config = dict(
    n_layer=11,
    experts_per_token=4,
    moe_layers=[1, 2, 3, 4, 5, 6, 7, 8, 9, 10],
    init_std_router=0.0273,
    lr_router=0.000612,
    tie_embeddings=True,
    optimizer='soap_variant',
    beta1=0.95,
    beta2=0.98,
    steps=5021,
)
Below are experts of layer 2 (counted from 0) of a mixture-of-experts language model. Rows are named gate (a neuron's input weights, with its number), up (a neuron's input weights, with its number), down (a neuron's output weights, with its number) and show model dimensions 48-95. Each number is 128 + 24 x the weight over its row's rms, rounded and kept within 0 to 255. Numbers have three digits each.
Before each expert's rows: a language model's description of what the expert responds to; "comes before" lists some tokens at least twice as common just after its tokens as in all text. This comes from a sample of Wikipedia text that the model never trained on. Tokens count by the router's weight.

# expert 13
Sports team vocabulary. Sports nouns and results in football and tennis articles and tables, such as match, team, League, Cup, Loss, player.
comes before: " |", ";", "'", " player", " League", " was"
gate0:093157115130139139114112141181136112125121117098169133134102137141105120108096179141117111103165139086140137127108123123132117114139120110123184
up0:143084189126118120169145150094149111154124117170105129149105113114147160146151090086141144178088143156105081125128121137106141140130123161140080
down0:144130179117150133111130125129118136183114124140177106149119151133101162094152120077113156123116132152119124097118114094166131123132174107107096
gate1:072165098087126103123135142143088101119139127158117104122127146118125157130068123127153133123098142184133094118111156132088092140109089114083121
up1:138153115126199113147126129105093128119157184136131111167124141142138138130065102121136131155128128189151120117143170164144087136076141099118136
down1:078135127105089108143138121128158188168115142113100069125128139127116167121194160145105133110130100099055104105115155107098146114155149125134102
gate2:098215143138171113103135143129133127173134117113110116099141145110121133119130113131170120096149150143125136103123105115132142139123146098152034
up2:159102129122098122130103103130132137100110120161143148154133122150125118149077091148072149140110067114121152166151129142167108113116127151131156
down2:103124124140138165119121134128121121087154124197160151114126118151180120119080138159082117172095124134117138150170135127165101109118119115116155
gate3:109145123168128140109109140102166113124118115102161181114122135151153104126162118117124125139114144122128100165138104083152139166110177079110140
up3:130130099130119103094146117190132158128140140122128112147209121162139169134123126144115087151173122137139144123113105146111095126130129122092166
down3:141146088142131149115133151112102123114101107125090165125165123144173137173117112154147118121155131181144130122094142059114126137132128152111099
gate4:112164091150128141152118106087131111138104181147138130132115168115144115126129100085102149121158129081122132139108124143167138116122145136091140
up4:161113154112137095110124175128114119099149090119103122118135119143095161171128191174127089104097146166139138104150133141104111134109139127142116
down4:140117146143070119140145086126107154075105131111155122140144145137153157160130111134108160164102110176178130139163174123102114115093065142118155
gate5:170105089170139153130128123120136112110108143112174101120157135130130127106159091123111115109116114132122156128124158150138125137101116136114137
up5:084117156069150104135117147120081126127118150117089106151162123124120127154113139132162128110134109133113111107106145169124131084158168097120112
down5:129169127153125153150134104168113136120122122106129116122172107129107108151113159111124146065120068140119131123082097124110098195135093120143155
gate6:103121147129088120140134124146169155077129127132177098138132134135088141080148128144143146081119148124118137196144143160113133135079117086145132
up6:161114161105132155118174128119127141123132100182098144139126099149121130112131143111137109142130119113125159100123121143114130122106156185129083
down6:125133126119157116122144126141089127117131079106107107148135132137145122150122155123136160101113142153150172119137097128152132116133119138151141
gate7:108135123104166154142148153128128158097108127103159151110063133145130133090116146150140135124152129128087155175090169172161157062130144133117137
up7:135085118145104153123150083123121106142148111154127129151156152116117141145141099120100132151115131133137100077181080112130109132091141109143104
down7:139137107116137170133160124153085105135191105150120115129111133098158197158139108154114115147122104181158143094104072136106115146118136146120133
gate8:158109129154162139146147147115140120131138117104141128132081110135138130159088118135133118197151068105129129099141146098101058117121146128162174
up8:107108126167131130124119112117140120183160161161107091169176148162120095097122140138085133105167187148159138122141124157126130174149124108111122
down8:124147116126116170138080142112121139096137103104128126115124154121138098176133128158142112116082165138120118125142102132173102105155114093148166
gate9:128131083102168105126141155105059091125122114144117125145083136147133161166104086110145090118107142147142171140081135100113116124130170140131142
up9:120153079113130112102101082144140107100094130121159159125117128173156123126142131145122124146155098088123144094186131088157120120081154129101147
down9:123162123098162138141173121121126108167125149153114143143142149150140158219132144148130103113127133086138142143113156139124131133135148106138130
gate10:104154109123125152134115161128143097118122116107136162100140129148140166134172163149105110142131166148157131146144166124158145132162118091152159
up10:103133130118110152119107160146156104119119129098104145105117110165147156108159154149129126156105149159135121142106167068143150167165105096124139
down10:093137149134138084126128121114133104116158187160126120140119112111165106085111119165125133117119116113079080180142121111110132083132099126118153

# expert 52
Word-ending suffixes. Final suffixes completing a word, such as -ity, -ual, -ation, -ant, -able, -ancial, plus States after United.
comes before: ",", " (", " of", " and", " to", " for"
gate0:159088123111133127157110127112149111118173095112110115117112127146132129134114130099078141141128181125144121143122106092118098125152070167118119
up0:134104093111090137135116101137107117133139129112096178122146116098145085127127099151121155094124106124169109119107128136100088148128136164125141
down0:126132140136138095120135134136153094126121156149099147120112109167137169142137118151135117138170139137107093087164110124132137038186110141159091
gate1:074155115145117124150085135111107121141109120128101142127158148125148112082107126117158103142149150118111175128163090122159142126104109181123127
up1:159083134115148112114132136140166168132134107161118130112089147082154141181122123186108147118174166111127113140121161142137157120096172083135130
down1:121174101074117113118124126128105140097138121151122125120117106102116164173154136115147128117130169135165110076117113157089141129120129128090147
gate2:148117121135133122134133147139128116139125155115149154122130144103115151151138133174127129141123193155110125129106100183116125125172086117104178
up2:077152098087150111118128124144154160078128153127123102152141114157121134126137115125138106108115095101154132139102172125140113129122139118115157
down2:095166117154167107117195154129132188128109138137155111154088141169138113163121104096092140113122154092166128107187164132178133132090158104122128
gate3:160102126152138136115162141117122075089136128138168131120115135142116151118134116116120104128134152136124159129131100135140130132114124132099159
up3:109155148135157085119114150137137053134118133137103160130138098113120143124143157120128143120119172144113146132117109152117117098086123110090097
down3:140163119150133164102117118141187128107122176097120147106160189155143094089160112109125131129137163123109101133115095109116151154157110110148162
gate4:103153142119108168086128106133093107127127118153113138165117121131058116120081138120122120143119110083149151152110115118134156146149129119102152
up4:085072145110194108131087109189108141102153127132093144135109131110114126118123122082078140138148131124164113148103139135107127127061140101102117
down4:119186113115107154158119108093139119113136126123124134156139121106133150118129111065135103156124107161139136110126110115152155130107140159138084
gate5:145128118155149118094117118111107118160119155159094165140146174120083114171120101144126107119099168157104155115089113145141115146135140148126146
up5:108159137117146080158128130156139106148074159143126164158138112147144102132111123105094138168110128191105168131140166114120133153114176144104146
down5:144138156142155153117131067129087103131113139133146119151098139112108120146111090139143138144135123097143127106145130091107140133146111115127116
gate6:093090108173117142136161131156085105108154144136091129125103151138153147117147152129120160111140130119151122128116177105130151134059103137150147
up6:120069152192150151140149114140096134117161132137130125163135168090073138118116143089155212123147125113150093128148168137138099115114104128160128
down6:125090126143106175119144162169158145139137174131194116132110168142166067088158172085141132140139126106110099128101172151099123133099112128130131
gate7:109163169090148142111121114140138089164153102144131111111151156122124142147121137125151133171117141127144132107127099138138118177134125172137147
up7:147079151087143123163148105113132182157159135118117083121115152148121137134147151160111165136137158157124170101128114146112141121134109095168098
down7:130148139075142143125110154143136128131110128145106100117120082157167120137124110103089131126081094150129124169116114141120140148132138151095097
gate8:120105170131154111067099105181163146119138140118159122166112148088101140152137122124121160129141186141106097125122107125148143142112144118120120
up8:121138147109136093138156158124133116083110130115152112107139111121136140128148107107157166072136122122096155100140094104156108099141066115145121
down8:141138128107165145129128136108114088124119119138157109121144088145083118128143146136193142154120163101109112094099147142143118117119153071157098
gate9:096146148122129166117112139133106160081176079097092134097183109133130149138127045143122149118117198139131138091116089150145127132126158098106078
up9:121108184127168104141115137158117165105140073097092134116152128089121167121132093148118136129113139150095156126110107145135128128142147119107102
down9:129149147109074105142128122093100130096144132150130129103137140132067137131145148079135103107095108134175076129144097101099113162127118157164092
gate10:169097132131161112149127135107126137151164093091118135147111121114160147135127169127183138133126129119132149135151127129154118130137146127114163
up10:115118143092115147102118125113147115076116088085141156101094110145123146113084179153142132124132091109148151105103096118135117117069155164129157
down10:112132065137117099150122106181109164105137169113135105097124131131144135115137058112164083123111123147153143130128134124112143133188134093168157

# expert 44
Clause linkers and commas. Commas, and, was, is, which, who, however joining clauses in running prose, often right after a subject or parenthesis.
comes before: " a", " the", " was", " he", " and", " is"
gate0:134141105089149112159152102145120136138130110123116094118122165132138143195114110110146135121179141126098121152108097135089146162186145113109074
up0:109179133100142115112126089104102121134109169137096144127144124124123119140097104105150140144106139118150145133137119122139134157149146170106114
down0:137096104146133134123089160156132112169089111121116183114114127154168116122149101222109103123126111072150114145111120114134102130137131113137093
gate1:153098108111135145148130142141110132115083101129136118097135121127115136169141133132156143072124104101101147167135092150128120110109153156114099
up1:121077120122141107141132097111161169177132161132110183131109125133122125145121130122143126184135110115099137112133139160080127125125136110129131
down1:149154143125118077138143128135089128174115102116134135144160157144135140152145150161112125134134155144141092155143140126132125126103118137139120
gate2:121132123122143156093148141117126122116126103144139103124104146099098112145131080149139120127160102166121098135135120139120136150091124132102071
up2:147140125144122135116161149100094126122139105164142100129105148151100111146138099142130136099145082129134116123150140132105115133149112143116079
down2:138121092109102133166147150115152119128146128147108137126135159135140118120112135117161116125103118095106122112108088128147070148149162161152143
gate3:108080139164148138110094142104151142108134106145154104108091118143146116131106130088100187113134127171121106124113114133154150084134128118130130
up3:135164113095099136126165134143108114139111156103117149138155128105107165114143095144163078145142139098145135141120145146121107147111126141116135
down3:091122124142140184127124124140126133159123103152130110131078132130163068134120132152124147156152148157126130121123119156114119122133127100089117
gate4:122120106117134116100144126129118155119063140106145138134087045113137097125113114127123137143117129133176121169106099071135195125113086150125106
up4:130127131112149127094146131104119155124101147119143155139103054132178123159112119119117153123158146118174151178141077081113161129137129158106113
down4:137117100114169154109115095060133133117169155109117083127147117110100149115155124094113131082129108134076143118134127149158098114161152184156117
gate5:127146117103147137120111168083121093125090120106089143123157173139124133125126135144140122091182147157085133106113151096168137122107119117163154
up5:138161151135131111121126114147125182124167146165149153140092089143131107101137151121143149155106155139193096154157083123106132106150183153087124
down5:102114184142123124100108133168186124135148137152180090065108128107116113145097135079153136154087126114137156120125108117141129152115137126114134
gate6:121076145168152132128119138099116141140098088121120144114117114144116148122100072086135140141152118110164096130126160143124122147152112167136157
up6:103133067116082161117128110152113164138130133146119131098128115120154116135103126084117103113109143148147138120156174137093185132146116126140097
down6:134133118114103115114101131073142113162112091076160128140142119122105147099129116203138129146134163116088125113118098145172148147101161116112110
gate7:111137151184110126165190147141119130080123155128097123118155135114170107144167142122119106109123097104118117116094161097121126123068139146150073
up7:121129086097143129112063141114171123185116115135128147130134142133121131110113121152157132176118126139129162131160123140159161123158102110136167
down7:067122158131152093126162105137108112108129127134097142115126125147144110134174137131123103098114124115130113124102142134100162142100140119136105
gate8:111144128129167133143113129131106112117124120167164153140118117119150127130160127153086107081139139144154128150161097106099122158144104120109162
up8:161135123141134112132043128184137157107150127157138109171137104105152151140119155096111113099132128172079144167133073070125157162115164130101158
down8:142116166125123099123131121165120192138114111115144094106114094128109108160152128092170167128111085087152135138124163129127117097106138142144094
gate9:136134144123116147152157111128099131142137114133159139107101143140146117114125132132128113128127120105128124094129124109131130094148135116159144
up9:110147143156144118093076118144134144129114101135158127169117098172118143173120111098105139134105146113153141177106129167118128124121148145112164
down9:107165155122117116110126155150118144151160126143143145117170169128129106133090123141145134131166108123149135078109143139142090121131142087179078
gate10:128126121146124123116128137154131144130093115141127130084135130130135071111113149117144168128116129127121127106116114153133117134104147081164175
up10:162104095102119146093142136088113134090138112122156136117130164114128135135122123138136141117105145145130132093109141124150145120120108108123139
down10:151122148108101132089161186169132109145124133118165160119120180126152131119160126099110124133114134141106155082102110095094138114102138113142175

# expert 49
First names and dates. Common first names, months and institution nouns, such as John, William, June, Court, County, Duke, plus year.
comes before: ",", " of", ".", " (", " and", "'"
gate0:121135107155141126112142117136137118092160142152125118122102135121082155098138157120147147151113105168126140162107114133117130148154113115140140
up0:124132061116114127101145136127138091102140173150119124113123153121077121123134181150150125128118115135133138157107121143137147145142110139091120
down0:147123137137119106122132122155163129142150132120115142113115090136130153115130123121144148107115088137121163101124156128138098199140127125132148
gate1:135164149149152121086124160092108140129094132129143119114160126174198177130107110164138121116140175151145147135113181145152090121126099098097157
up1:122123119139116105181131101147154128112115137145118161159111105121091096145128124113103115146130138109129145173128095096133151153119119123133072
down1:138108102139118119146104161124122122165118086124134096124094119134125094181121110146139094166132132136153173116161124105146129147150153105138133
gate2:109123149150141155135114150137118177142119146161121126138142163135123142151126143095164170126198122125098176104120106129180130139131138156164137
up2:109143133146145138131157151113133168159129148143118141113100207139137182116128120090111149114186126159106144089117116149152108124106115128132136
down2:135103187105147135136122107117157139128127138137140130146138135150153148157165088098134140140151088112126133130123107101135111135141160148122134
gate3:095126110090118134119145143109137101139126133146182122128086131090120110144106121166130104142109126096124181090145101172119143117113171136188123
up3:194124147141130127132126124082122167097140134090084109107127103093099131111131140107119127155160103151150082131146155106150118112129102129108127
down3:170121105100120147147113088152145135124077104101137117136081127121141099115133127157121134155094118119146142120104128128150142151121120113103141
gate4:161142125121146106125142140178153123154118175156135116122138085111138129154160170147162128143162124120142126089126160089066132117108120128117149
up4:164134117095109115082116154155146137145114108109089154129167151141092134112158199116145111180147165142129121115089130157121162140153149144106152
down4:116147166106142137153126125115076135114147098130077119110122126133185140146096156085138117169123111148133084159157086149187123122182160140148169
gate5:179118122126112125106141100137078128146171112132178108118110119106174129126111098143148094115144110152109179127137128126100135134136120117167152
up5:133110144080106133130135090148136123120109102134182081147126121112154130115062119150192140123118137119107155129131129141115142136087102152123133
down5:095090093102127113144100094112143158174130156156089125137117158118128129147147114143155145145112127146121095114101126098133104149223130136105109
gate6:125112165095118152120097106125127114101142140132141102105125109063118143116123102098133131157088163123135143168106148130157134125120124112085164
up6:153127078169145105152155092153127137131161109149112125184167089139131123119104139147177129083149092141125130118182113157122097113077104144134129
down6:166128125137119118145085080107135112138135109085133129158120106132109149131112058188105100119121136137163105140151120122114093137127119085135221
gate7:147113126112113106117137174131107122130106178104144149152123110152178100131108097105128104138137094141108125145154126151121126112084141102109079
up7:130117127134110113126149106161153116143094134133184111154108111075111145119075117119137100128111113090116082168156140174132166132128115166148106
down7:148093101095162140138135161141135135128156137144105097151111175161137123136105149123118137097114115086120124143167175146148117113163125102164121
gate8:123125143139150118162097155119095144114143156120172120142107138065129127094122144080112071128113170162114093104135137131153144103150136131132134
up8:153165112123184086120197123121139114159130100151153135118169159082074164126120139155145105140170114135130111107141124147123105091130094109185126
down8:116125108138133126086131097094159112124153144119154125128120079121102142101124104164154146083129146139112172098099078130129103141135130098162144
gate9:119105113184164128113144107099110159142106134133129137141110092167116111118121134126090139156167143110132164121121150193150077131115090120115128
up9:144099122101173136087125086132112137104117125162155127156101140115113129117088119098165129158129166097121177128128117130137132124118126168145128
down9:082091153080110159109136117148097104102181145128164092131110143111123133130118124078134146132149123124153110147140137130110150142116130111099120
gate10:171099118090137152141061177125114135106148147156114125152122114121093121118149173139138110111117153131106119104115105168158129103120125126112136
up10:112129096127130111096129113116143119147092126112132119139126141128107111121097083114120137097159132090112137142128179066172112138128124111143148
down10:137130119129123132140153154102131124118128118098128109130137100138118146121140137179116106109105095155158090141128099118117155137148124128082079

# expert 15
Section heading words. Wiki section heading markers and the words inside them, such as Career, Biography, Bibliography, Club career, plus words like season, football and series.
comes before: "\n", "==", " ==", ":", "===", " also"
gate0:193105191100169120163155108141094146181111152090123167134107159138166143116102122148140167120139142139153142175159137161126103166096138131137141
up0:141156110108096170125132109097138141118133120120140101149094100170110118153115135149100089124138139135144111085100112137158173149144141126128143
down0:093151118107096128131101114157135171115117124117139095097141109122117146127099124070130096111133115117166121130100149115135126149123161159134122
gate1:164124121165113108139115195095121120127170147151104121199117119144149118088192152109123120126122127141112124150144144139122131155100073094120093
up1:121128112093119175128165101099157072119109132113110117093125162114141112080154116128110158108120111149138141076117120123105146078100157125159136
down1:111159114134136143121121102141109101135138091160103150158116127182172138117148142106164136097123124104109161149168138112136096086086083153117134
gate2:109138130152127116154141112123125116154122154122156125125082112132151097155149149138104106119113149152142148118123132196142133103119147134132165
up2:097110116120161135134130122171077127147100094110156097104149137117086114104134151133126105182135130113106166118174162127139110170138106105082154
down2:158119103115090134101125154132121119118126107112072083114113126134138101097135096111162167160092139110152116101120113105122091167118128111133115
gate3:151131134147059093130101136137117102125142111151153105164113142185134111136140141167113127140165094113108155131157111127153117146078135129122164
up3:101107158124104077157121114113139101116096086161108119154105127157138158136108126137118135137148109096132117136135115158119103131151133140129170
down3:112125158165107158154110129165089125147076132112149096158121154140125130131156121094130094145154103121141129105122153160135173114129148098145114
gate4:127158151134089131128125148112110126112183170121120115139132092100108161139115082161124118135135130098125097147119125134149115099150096147081145
up4:158105128116060122143120160117107140104149127121152143126167136135097125153104116155086139122139154152115089125140115144143099152122079099107133
down4:147132140130096125078111132118130132131147147103133152106099128110074112112092112170120126081157107108139167108107186152101114103136112083121131
gate5:122113091110171125133160103122112083098108126146114070090162109132120122150116109154127085156126182149126126142116135124145135142072140123140108
up5:144142112151128127138101128146109109134108135171103072105113100136138146136148129134124128133145174122147100150119119144158130151081162135145106
down5:111135129160096119156131123122131141181118130171107114115108164146142131117196136135115095121117120115070130110093106116115147110102154179156151
gate6:123124103138143098135118121113090119138085124137127172133123120163121111115130114165151157146174151135176168148174147113187151121102125130150104
up6:126148164114145118119110120119097134158140118073116121126104129158118106149118134157160137099152130149134154125134151113165149140093128134120110
down6:119177119137134139097118112134123148170143115150154125146124121130091153109079154127093115137139139147154142157139124167133147089139202149115087
gate7:142123112130140157145135155126106120137125143148144129121097147107135108142094167126141169106122131099126170123118129129133174112139113094102141
up7:135105095110118155131137159115095097080083120167105120120133138122110138142066144066141153134102133143146124132121143098147154128161121088109144
down7:133101141135117127128132133119139119125130157123117105115169080078119135139132084109126143131147134081101136131113140098066188111136095089113141
gate8:119166190107165131090120126137177127114092119141117149170132133143180052136157090129140140100114140138125139135105149162117079113126146111124131
up8:138095145123160118129094135108118145106131152147107125125154132109166100124094149167099153155131141107060116131140106122152222122114086147142128
down8:120157154088144170071145112103146161119137115155123156123126139133131106133124130130134137139117142125134110104168143100129139096122095144134165
gate9:132157126161117136156082148172125137097139167141134161150153114158132109106122131145126166096145089175153134121150123113145158131117168145163123
up9:110135131151112095146133128156134105097155138094138096102115107139162130054152160148139145105143107160140114103161110129142169146142140134169125
down9:097106142117133184129156100109188116106096150105151114144194118130101139151124135119110096130140096105120100149161049083103146151146146112112112
gate10:113124159127141160108148125173103114084136104128134131115127119168162151087089132113166169141139144153134159141101132112156091094116148190070116
up10:125147156125119124165116140131131118123112130120085149084138147198131149070124128175094111136140166140107133151135099094148121085080100161109161
down10:119158135106127128153104115094177124118079130112090130141131131131105115115089141177149109103137100137139151143139123148108084127104095148086157

# expert 2
Noun-forming suffixes. Word-final suffix pieces that complete nouns and adjectives, such as -ions, -ities, -ations, -ing, -able, in reg-ulations, suffr-age, dispar-ities.
comes before: " of", ",", ".", " and", " in", " to"
gate1:124114143151132116134113144135112153119133112110109105102099118193107143155098126135099139127100111127102089133152130110100145132124120205140109
up1:158122152107097127091116113143078144109092157134163091137137170065118088108177133122117162111169157092167106140114157150140130134166072093141132
down1:136138128153110144124089120080132122128113125129127148100138128152125123127119129149072097054182119145133112149187132112085141131124135138144160
gate2:076141172123098127107119113124147131137123130108110112098133126119146144099191121127137124133145149101112085107175109118110102079164129139103130
up2:102143166151099138122128143127167159094130131123042147108154132103129136107166153102114124152179132141140114146099138124121112098094137117107166
down2:140149115089128109120134207131113101102114100136119125154155138156109123104138141103087138118110168093102138119062094142118094126107150152144108
gate3:127138162142098121119136070134085117141082145091145071135125147166125113124137126157132123089127136154143105127125121118107150144136129124164128
up3:159127168178078129112135129128088184149134062132143073118172122123126094112136161147119164111131117143141136127141136152152155145090120136098126
down3:125121122129102154129149121141154142109132100122077165103093124134158096140122147046147139166083112117099142075121111064147160132112129145173108
gate4:107097147103080123151109170124125119113148109093106134088130154092146098119080140123156104112114133142108160180140143176155153137126128134127114
up4:162132106181154111150101124123133103076122145129097144111128129141133125149138133043103097104158165129110190145145119145106114110162160132129100
down4:118152065130113126144119143112127078187139117119172157159128127112145101095155119176135113130127080070171133131135149134144145171118097115133177
gate5:122106130130141180116117130116086137139127152109147083106153137144132123132096089135101186141131132090163147126152168131165153074123080108140105
up5:100081129098162148099154109133113136115148140146135132108128125121114138177148137134097146140142171121141119136114146134200159090099123127150139
down5:147143098112132125160121112164110142086121166108159127142085124130180165115139155096108111107118126152148133158138117121134094164131116136146164
gate6:156139137137097126119126161151126111155113169142118105099136123137141130156112114121088100138133142100126127137107119136116128147121149134154132
up6:130143116129108144101131109120117095123128151129143130103177107118146123090103123129136103140118125129121104103096090128137094141146104129103116
down6:100125140127159116129123143077128146088159100116112134079114125115171128097135128110109141118163131147092121160113152171099107104135110126109132
gate7:091139114190151152162089107141128112125147137114121121125101100114130059146134111121091132128118135138130099106124114101114133108119160136116177
up7:156131112121124154132131131138115111159131125126104140098125151150136144115126109095111139135143120064134150148155106164127143191136126151095144
down7:136104102089123144129136114118096121174131122129087119132097116139091119104115146079078164131162143077119106099128148121172105131153122070114166
gate8:106147120145116148168099094068125133152119116103157117133100112116147126147152142111126154115100146145162131130133136134125111143181133135121142
up8:095130136147137134137115093101146111122132154120123127143127129127141139150145074101117177103092128145118156153108115139161152145154128139154133
down8:113126154106110152092149106156157128152181068189109168090147162100145117130125135120143108153145135146126123146138121143138170145086148131160117
gate9:076184129135129174092121114142117093141156107143110110139178146102140118050126130178130176129122102154137148132130148143173148123148118142133155
up9:174120122129114098155110122146155137112119120112160162127088131132078131178113126083095113130115130104090125124128092085104146115128121092118101
down9:108176115097159152116127117113110110121124115120148115139165139109114112136142100163163118135157128105090162131141145147172128098134136140141120
gate10:112077103144107165131111115111133145111129116143121149102154144135103139151104138134201129134139132099162148150103133149058120128137113127135143
up10:146105150121126135139125156130114156136132126160126140127128119118159147116183160121127165110118136151161157148146111107154123143141107115114122
down10:087139108145104134123145101130116122141121156168132092106140109143118113126160151136101132135128108109166142050175157133129137136151119109179115
gate11:151156164126101139100068120101138154163103165131114130121110125118138147134124127137093194143086136142121126154110118150135156138088107156159162
up11:145123141153114141106114174115099140137156166131121133131102114117125148148146165103115190122118111145088135118127115164121089155129132100161143
down11:121125107113104080132179115118151108127125118153150117106122176121120096117137151076091121127152093102071127162142141114112149110181136127107122